Experts of a small language model: 352M tokens.
Below are experts of layer 4 (counted from 0) of a mixture-of-experts language model. Rows are named router (the router's row for the expert), gate (a neuron's input weights, with its number), up (a neuron's input weights, with its number), down (a neuron's output weights, with its number) and show model dimensions 0-95. Each number is 500 + 40 x the weight over its row's rms, rounded and kept within 0 to 999. Numbers have three digits each.
Before each expert's rows: a language model's description of what the expert responds to; "comes before" lists some tokens at least twice as common just after its tokens as in all text. This comes from a sample of Wikipedia text that the model never trained on. Tokens count by the router's weight.

# expert 11
Space before table values
comes before: "1", "2", "3", "4", "source", "king"
router:543405573505522494490553473479480470379495463509430485446529556474471541548506447528529557496522517533523502541573507488493505540443508548575514561497487571491446466417452509493520506553464467440542544524439506519550501465501558496501475470500462551448493490481422505470493505478530452528
gate0:592515520562539523479536405467477500503482495460455502455417491493471486472494517432540507494480515474515514546510498535511435538480544535543514556475488540543471585480558423430462439486447531567505531579512479505437484511517534496523553491538460524446466479439466523460429440518477447498
up0:500501521474471441482515508551465481563490520452459523484487546485546552447433513512487499471578521491490591542522502439566470494448446540588472546517481478525487586494453497530511488458545521556434479454419482538543421521551455462429499458465525525578525477508529458475462468486478526508
down0:519450486530491479519495457485528522507523439493516495482517471486555551540511511459445513561501458439457474463485492539446545502508517435429453468492471515402608497471499448461499446491469518476526474472524595483450585502485492498543479503462565507494555459544592490449522435588487469500

# expert 43
Closing brackets and quotes
comes before: "\n", " |", " and", "-", " (", " is"
router:501543529510588506537563538470597507486502492524489478461564517549467541512500522542488452518529511543543402548447486518527512491426469528494518484497440534487460516425464504504531577491450483516528577476501554478474540445481578537471500428471477513450488408498471463468481499507480549582
gate0:501528506480466484493507504484438501492549471492486548514499477539544487501462487444508547446529534423492467513488482510529441497519487498487458497429475509461480516459490579482523452494458506535500545475498513458571414510425501457497533577575475496449514636496488452548414511381529483532
up0:500574501479474562508440463488466455476521446497527546527532491502566475455497555468465535531469491464494545539466501554527492535486444547468450499475494501457473474444512489483602501453551477438459633447549569530559443495461492484510515518562506458441475502555487500570452441521488516500
down0:509452424524486496528475597519487559484489521527517536494536522524511478484526459527480497514479553538462486504419455533434511499470404507529533424479566492521570464494515507533478462574522512517541467567527499502534494481501457528450418493518450460498532446408531498450494463624533515488

# expert 3
Hyphens and dashes
comes before: "1", "2", "0", "S", "3", "4"
router:523497563474557523442548440534487519513475499517497423417512534490458527518457504481457512496515548602474485556482505522547511537464532508508579506509511513467502506493551476433570506538455420502484522578439511558508528488508514500483467420588488489434511491517454421464453559504458440523
gate5:423503485509527509512501554550439437462496533514519515553469564414535534480559445511478515512425493508500508442484500452596487503474556493525483567516523509467516495451492567500511579542470495448504538510465471475449548476453505510548484484504495580478527471465539528527413474418537444577
up5:417494465505470503497498507469444481461511547499411495446525469509512471548476486532517430405488524470469429450483445430489526532496387504539474485441497566530537548503533491464553516451489474490477484449467497541547500486565477495460496428502483532480469493437424446499447448520554557515
down5:443493429484492429513518527490453598484489512413457482478570524446450524498547561585522523404592480526515526510493516453557543501539538529518549497506499522563485540480521507520603475524470462541528510452499514567448550539517490468523525473542544512522464526519496479518503486480416495513

# expert 55
Infobox bullets and colons
comes before: " ", ":", " •", "=", " Total", " Born"
router:551463528481476575465486498514494488483452488489496463540545515527545617496457492505551531434508523498503439499528550482569555588454528504478520504566456512476494488475557474495533563479508513397457549479513550554441532490482532529484471460530474562483454416454437485448455544505450474497
gate5:488465427500490497548513530423488573529519508494554523525421481514510549419494496473485551460491453540485526452485528453485507514527573480532491421533444513549464503541496529551509483497456487468445547509495540548515443521536545519468487555498459519509555549493457520429402615539526461458
up5:513554507430512430538453405452604428508474474515506589422502461561495504535517511507475508560498474473519496567479444438451477500507402500518481497530551498505470526492482481511556497472542474500508488498486496402519474462502499490524529477526508482416460474497576496456556457509508562464
down5:485427520519514487499502473539520556561482481513477470494479555571499516508525539521499503522505529505542448463429455560525485442499447454473464399394518514508538540474503453492511477517483470512519510505563566448504458425435555461498514542413463496496555447534435545554442485517477530568

# expert 51
Connectives after names
comes before: " the", " a", " his", " S", " A", " The"
router:563509581498568508510555432562486503469441461512501378448477481439464539549487472533496496501514532535535500558456534464564529523469548484494529490583445558473479523491556536471556552469530411512528535501490570529512473472494533489534436448513475475483456490473510426508513496473504489557
gate0:548511467488514483466448527472445528541508470507507513462525540499467527547455521529530557541465507555508475533416512466483445471372500544432540538463535446504441449491460567466509468495494511480472423547526531559473575464453523497498502483492510440420515545403496495509470496537480487423
up0:555576509515450461545515584477495489517550499541555495462499524587481501517502415496523544525465468486496525470545471443442484485431490483483511454464464540534466527536494603521540449541544518487550552551472503537558476529530526521572593457477478433469558456485499486518478552541463483465
down0:474483466513428486467459612510487479455542467530595491493431496411513558540500486462483570517468574506520474494492542458482446559511511575455439532521450486528514607492514455473540514513522544471508487518506532531496538487505526515507517499504479419435505568471463502518583467522472470537

# expert 24
Final year digits
comes before: " |", "–", ",", ")", ".", "),"
router:541483554533591520522508547504558506457443447534416508414506521510524536527504448572517511526530576585511474559519491542533567516420569531469552513537495573463486464477521455503484539526503520507467556558499583545462541492485555493529440483549503508475481481482480473513480542518450525526
gate0:454497503450435520519489458569531474544475539500475576518541504562537479467449503491576518482512484441511477582542499509514529530493543484501527507467550476563488431440497441485474535435552469505462611560480511529498471472437556500520500455583497515575441456459539445510513502483465526547
up0:391508486531508500459442514510495431520525536531491490481579488499495559530480519438512527474570563474451520474555499440430482463479508549508481456488462508532543524524457480483536485486510487449460516538532399602500433515510510485480419531472537515490462436512568519429507519534470512578
down0:380493489452441514461456549517585494500473455561426547464590453448460595496501499479475522460529537529503459524543548540521514535498497534529475500536465534528500458541520411474458479485493488515493561479524498519489485521477534511486481492467501511512532440515506521597542486479427451586

# expert 40
Digits within numbers
comes before: "9", "8", ",", "7", " |", "6"
router:511506570496578510432481557493478491397490483494466453490476474489523554532517443541515477446534510591510468518444518524528538541454501525485580580512486529506433458507499534466561559500511439499463558486484538579478516481515551543552473540487503584475502478471446442538432464527492463509
gate0:444506489490446536430504515525474454488485516449468575516621498521577509563467513494519457515494521496526479538486506492483564505523445446483504513475515484571522470482558484468466511510457508432485407573519447534470553460536557597490521552553462497472438553489441496527546516514499541544
up0:428413513506456536419454446542471483489554569565477502513541480460551550487464505466453546459518478516526513486462494525423546478497472497427479484557555507472479484500583537471553493530540532515454487519486478495448524530552565509445456477451467512437515565520527463417510552474510510435
down0:511517425504498534413485504495538495458534524540494571582540483524475542525488409474479485535540454498563501408527404470491528414469546448505528516513390495443465492473514503493469497518498450473478550463496499450503536487518467489500500445476503421489426476418509508551552506482490506531

# expert 37
Infinitive to, prepositions
comes before: " the", " be", " a", " his", " have", " make"
router:530498500508528571516538511565567484445453406435502425545471572492453560528522462530459508517481547549479468569558528515541531560513574496533519555517509534511571450526520488536514526485471439484503534480484470503452518430457583496508456515479497510432440490456474455476435487470471514538
gate0:513536552549550536496525498477458538479482503509474476552450542531565519474436491513490538530453618486416474465566527535459449539478502505495518500606537432429515433477436510507543529539545502454495480450509498482498487497497511466493463485443512440573493466424491456537522563490468498559
up0:522550497569524504521558528454461584498486539503462469540480468548537477462488447475522544510440562454474511461506491561474471540497481423511522519590613459491501474545435491475493501519465507408534502465477440479482473532454450435508442480438499424507519470478497506519524565561451507509
down0:502553466566413500449419502497491470435506469543489506491528447519495476530476517548477494495583499467553425512460552531480505502464481445485490548484541553506562555488521482528491480577414539542472498602556506488473481508502501466525448513422482585506522518490536515488483470566570564505

# expert 15
Paragraph line breaks
comes before: "==", "\n", "The", "===", "In", "-"
router:500487515459497520438471529526516586498524483480480501453499581516476523506492472509504521466545637527509424540553480448526527519455503515478527494477484513530499457451497537494506490519440502451544547503484598525563573503460607522570504487496490541503437534497406501495428538493465449503
gate5:483493483521424477517465471529512547534554485465542404459541524518556476526503401550459511445556515484498491530518483517550554458444514509504521528476423507487533409527523471551471424493434479502502520502523543503461536553509547529501489536440511528485550505482497501572521598409462448475
up5:542533579445579497479507504468519439450476492499423621484464482489462472454475567456496477559479501539393502465517488495455432507573426503490460484530565524508477536451446516443482532523538518482505471483461464498518469494515507453495522511552487530552461491506449454443475472562506537549
down5:562491510518453487555491572399486519521504508540472438445482450516536505523525482567515514576566474498542451544470461498518529506460495486470558595554473555457529513464508470514454455458490490462459561548456514507474452438502482481561443434496490491491543443455495492395514538466486509539

# expert 54
Leading year digits
comes before: "9", "8", "7", "0", "6", "5"
router:498468486533577532522506533467484514429483493487489420509538509528508482522437463533500522502517536583476474516460468487470583484472521579485519543475487546557525494444485459461601497457511478511509555530486543566501493495417532498607469495539454556509454453459428452475417502489525469541
gate0:518513504483508513440462522524472466529487583498569461533478475476493582459588488445427518493494459501469555506524497461475478458421537496494512466595492498492527480470557529398471470464471514497539497559468522553509487589532517495549500487445496491541455459426455506437547426471461477533
up0:519530494483544521439529527471459436505479562490537441497512466476504560441590516497431486492555469454473532518522495449479494400438577500533544486551485510472534494462522507407476461450466506488551458580487532601526497563510497498533492467461491480551488455453476533453512437503476450525
down0:513563537478461524496492520430526497450481560509531489439503467549522396451530492492453425483519471506545528488448493477415507457529458451517456475440470504466482522474515487535508491511526493424465461540487525541506478537520448655468520490569533498473476508508390455526488495523528474485

# expert 9
Relational prepositions
comes before: " the", " a", " an", " well", " his", " \""
router:517432504522520575523515464551500512442454522502477447454600469461545578479541489514435527539527531539471476540500445486576536524452500533550499484529537532467505505511512538498501539498492480500531519459379519505505476485445629415544491503508526511502522461521464401534471516479501484487
gate0:527503537498565516500528490506581553469446538464556535484547523448445515544493477456515569543423443458529529449523465559491524506409515513528472492505502523525482455463494416531455466422493516537449484520439512487483456517447484469529532521458495559555431512512458521469391516477452485549
up0:428493470512412460485488528522426469547563433511482465503457463541547441471531468535493448446572547517531452565464572418506484481545439500485536545469484535486497555462505575476524478545457464468545487450562547506496507512542511563496474468560492462410533528508500471497550490532516512496
down0:569471570473476516513485494451479445422537524521479474561543472508499534549528473483498481494644534476394460498529485498487435518468511521496537565559492530504490456471470505504536435506561467495545589507470494484507466569474522509507486517560441526457561462508463503476539443433528495510

# expert 48
Post-verb prepositions
comes before: " the", " a", " by", " in", " on", " as"
router:510495557483531545528495484470533490451445501551471452431508538551539587500535516543469474516519554480408469584518480530574501523446492437533508514511490564506504492481470520460584535476446437515461538497474531526455554454440562497567426466526447529502466499479455430523487491526538546526
gate1:554503527442527496525453490452464494481475549510545571500531456519439505562528452538557508482462506474549524481478446453547459493505492513500518534505548519445511465532418451473556522442532427512561511481560524570472488479565580495548454538458545554488393518536497450455502500467549517548
up1:538527541520467487532482539530494584476488455447470437480537462516500416433495471526470599538559528530515500531502553481573511466478455522454425490497535510537494587501400519468442455581485531524506462483437519462524514555474406523474518488483495472541502503497520480538435495524466517455
down1:452495544502556490520512510488525566497446549479496524515540500515489527496509487536423524478535416470469453479478473539502419484536504446500482486411538554457502562496514480519506479496463503541523471573560498505462438444531561497476483484517440550477434548518518455622426490564540574491

# expert 52
Line breaks in lists
comes before: "-", "\n", "|", "born", " within", " ="
router:549473561467574522515544510517539582504487455486494439432476494459483510563480500518532481506511497565485457524459453484558491505438532485461495518532509563444495448402525495419511548525442441519547610528517576475515505467478494453520507438498526534458471458504413468475446492503474476514
gate0:517466546515463489505519479510491525490461542492529558521536464501540444554503513547597453486504446493491487536416522433524463506517565506565440541500494484548536440572490559519531558494425470542529551518550492419517510519536548558458484422469514539506454479484430451499491482510583553479
up0:523520544467476521533529491465534479466434436563565485547585447541518476494492552479503486524565442531487527530478485450459533505523534497466445515448408479453466558468555528475528541555491508543453606567504524512439561505522523544496494491451518526531484548466472456517557464528529567448
down0:463530428536500527501506555486494496468506543460439581473507506512488505517535461419440526486544539421466515520568465478467550575532503446497550524468601457505519458505413496569584512561530475506474489484501462537513531533548458539526492491476534449489546527490523493526478561463487443419

# expert 7
Table cell openers
comes before: "1", "2", "3", "4", "5", "6"
router:550416536544487496433527483508498485463481423517471457510499511495475580501444445552501535460555544541504467504542515507521524533431492495511493486495519516533494400424478486464488514511453514451540589520450507582498500460466531559518474458544454558411419469527507474441489512488440453507
gate0:508538498566452497473478430535517465511429492515505452472491481435501563533499515497522468450553495555468505506521519440506497467480518539538490453462464528515461553522504511508489427487459439518519547525518532485634505451561509449555521499517514481464389511456459539468501482452518479373
up0:543512471427557449491545485518485536507498515476468518522463502499579460433468493551539517537510479479529445583531541516544563488576474449471583481501560504480484549498513507488511542576494508524485528548539460506435590483485481573496479517519514525568539526543460552532402476509463558555
down0:453468493584490483507452516542524425509488520481559476484436469448484523460493500522508429458568425513501510446525514477538501525524565518505494483483430519497463505439498523551455515560531573549578483458432423620559492520481481472525536502501524514497463511550483494493482520457438424471